python train.py --moe_layers=[2, 3, 4, 5, 6, 7, 8, 9, 10, 11, 12] --router_z_loss=0.001 --init_std_router=0.0107 --n_head=3 --norm_place="pre" --qk_norm=false --lr_head=0.0155 --final_lr_fraction=0.0 --train_tokens=430100000 --steps=3282
Below are experts of layer 8 (counted from 0) of a mixture-of-experts language model. Rows are named router (the router's row for the expert) and show model dimensions 0-95. Each number is 128 + 24 x the weight over its row's rms, rounded and kept within 0 to 255. Numbers have three digits each.
After each expert's rows: a language model's description of what the expert responds to; "comes after" lists some tokens at least twice as common just before its tokens as in all text. This comes from a sample of Wikipedia text that the model never trained on. Tokens count by the router's weight.

# expert 50
router:107101150105103103111149100154097147151106136153150153142146104105152096101156106105154098151158102100145155159148101154152148140152151096126109104115156099151110159127099155105143103149100153103109098101102144099154096150152152149104103152101098125155148099103100160121109154157100110117
Hyphens and openers. Hyphens inside compounds after a letter or prefix (D-peptide, on-campus), plus sentence openers like Although, Many, Some, Both.
comes after: "\n", ". ", "- ", "In ", "\n\n", "non"

# expert 31
router:066104165106132126132154117168128120148137171144168135129150118115122103127142098127141085174123112105136119166154123139120195159139128116125122106089154095160115151114115150122165118138115175131109120132126133095145082139143132161091119130094122155126150123091119142076113125155109094120
Abstract nouns before complements. Nouns and pronouns followed by of, that or in, such as that of, turn of the century, settlements, role, which.
comes after: "the ", "a ", "The ", "his ", "first ", "this "

# expert 28
router:108129141108131103077135118165099131158125101133158157158134109128142124077147127103129123146166113090143144138169117162133138119130127119148120118100130119117105155095057155135132121148110147133114129148119170056149127177142174120128069135105101154148100104121133140130115137142096146132
Table numbers and labels. Numbers, ordinals and short labels in results tables and infobox lists, such as party names (Labour, Conservative), countries, ENG, MF, 1st.
comes after: "| ", "–", "201", "-", "202", "200"

# expert 30
router:099104168125077126122155119149130119133068137160160110146128084118165098105149113123132113151136127066114150132102120120157140119157130141152117111109124111104142172147098140110166115137142160113118122104107163114129116161144182114104129143094109148191114126112139117122088120141086150118
Compound word stems. Opening stems of words or compounds, in sports and general text, such as Play-ed, star-ts, present, War, back, high.
comes after: "the ", "a ", "- ", "and ", "his ", "s "

# expert 25
router:103102151105105103111151103154099154152107126154155155145145101105153099102154104100151099154156102099143153154151101152153150132154155102127111100117158101149110157123099151105144097151103153106109097105102149095152101151152153146100101153102104130155145097106108157113103154157099120113
Institutional and civic adjectives. Adjectives and name words before a noun in institutional phrases, such as national pride, Southern Democratic, Royal Air Force, United States.
comes after: "the ", "of ", "and ", "- ", "'", "List "

# expert 22
router:099098150102104103111152103154102152151104136157154148141145102110157098099151104102154099150159103099144153158151103157151148145155149101128110097118160100150106154130101151104145102150102152105114100106104144097154102154154152152100103151102106122153148102103105159119105157157100116110
Direction words, determiners. Compass words like north, east and west, the piece ext in extend or extreme, and the, both or most before nouns in prose and tables.
comes after: "(", "\n", "and ", ", ", "at ", ". "

# expert 49
router:103097149101102102111148102155101152152107125152153153144145100108155098102152103100153097148157102095143151156148102155153150135154150097121110100114158100147106157126099154102143102152102154103112097105104146097155099150155154149100102152100104128152146100105103156117105151156101123112
Dates and re- prefixes. Digits and commas in dates and tables, such as March 13, 2017, plus word-starting pieces such as re, rev, surv, experi.
comes after: "| ", "201", "200", "′", "202", "0"

# expert 6
router:106121166132126120080181114153136142140119098172133154157157112124128114118147119113133122122141108104135140129201118141138205102153124117125099123121155120144148154121114137119128113148120199124134116084116153109131109130145139177109129134063107112129147133115088139096113148143108147137
Participles and predicate verbs. Past participles and verbs after was, is or to, often before as, by or to, such as known, released, served, such.
comes after: "was ", "to ", "is ", "also ", "he ", "were "

# expert 35
router:102096151103106101113154102155099151151107130154150146146144105109154095101147106105153099153156101099145152160152102155153151133154151100127112100113161099149109156125102153104150103147103152104114098108103148098156099150156150151100100153100105123154156101104106161115105155157103128112
Determiners after prepositions. The, this, its, her and adjectives like original, same, entire right after a preposition such as of, in, to.
comes after: "of ", "in ", "to ", "at ", "on ", "'"

# expert 47
router:138086138120128133084173121139096125141081106158135151133141125099184118147125125107153116114162124131132137178158129163155115161128113080090124116148129099131139143124061136083132132156094140116143120112107109127169111144130165124125075135107121109125120123123102154140133173179124118145
Table cell separators. Pipes between numeric cells in sports results, election and statistics tables, plus semicolons and slashes in lists.
comes after: " ", "0 ", ") ", "1 ", "\n", "2 "

# expert 41
router:107099150101104101111149103155102150150107126152154151145149100106154099101152106102153097148157102098143151156148101154153152136155150100128109099113160101150107158127101150103145100148100152104110100106102148095154100153152154150101102151098102123155143101103104161126105154158102115111
Quantifiers and compass words. Number and quantity words and direction names before nouns, such as two, many, several, North, New, United.
comes after: "| ", "the ", "- ", ", ", "and ", "in "

# expert 3
router:101077162099105124095136114155116127126125140167163168126148115096167119129148138118195119116138138122109147136182084122165147138128154116109127099114128094124095168085098148122144130151099143130108115120123134119143093158132139155134067122103118135173115144114133136151106168161128128114
Table row opening pipes. Leading pipe starting a table row after a line break, plus markdown separator rows and heading equals signs, mostly in sports and election tables.
comes after: "\n", "\n\n", " ", "=", "- ", ") "

# expert 24
router:104099154102105104113150103154103151152109122155154147141146102106155098101154107101154094150156098101144151157148102156151152140154154099129110101118160099152105156122099149103136098149105153103105098105103142100156098155155151151102102152097103129153145100101101157123108154156101121114
Prepositions and table signs. Prepositions like with, by, of, plus minus signs, dashes, euro signs and month stems like Mar, Nov, often in tables.
comes after: "| ", "(", ": ", "as ", "– ", "; "

# expert 40
router:132105136113128138095123116117079152125103128163170114136167089134138127112144130131170089122198113116159112132149085151155138137148154114165119119135138110114112133104117132121128099133073193130103125096085132122139081139145147138125123175103134110130123099122126159123084164132118158142
Title openings, quotation marks. Opening quotation marks and first words of song, album or award titles, e.g. "Mambo, Best, The, plus infobox labels like Website.
comes after: "\n\n", "\n", "\"", ": ", "'", "- "

# expert 58
router:104098151104104104107151104152098151156107133152152144144143099109154098102155103102152098149157102096150147156152101153151148124156151099126116099113162100148108155120102151107147098153101154103112095110103148096157102153153152149102102152102108134153144099100103159130103152157100136108
Numbers starting table cells. Standalone numbers and first words opening table cells or list entries, e.g. 1 November, 13 North View, Director, Deputy, Suborder.
comes after: "| ", ".", ":", "– ", ": ", "("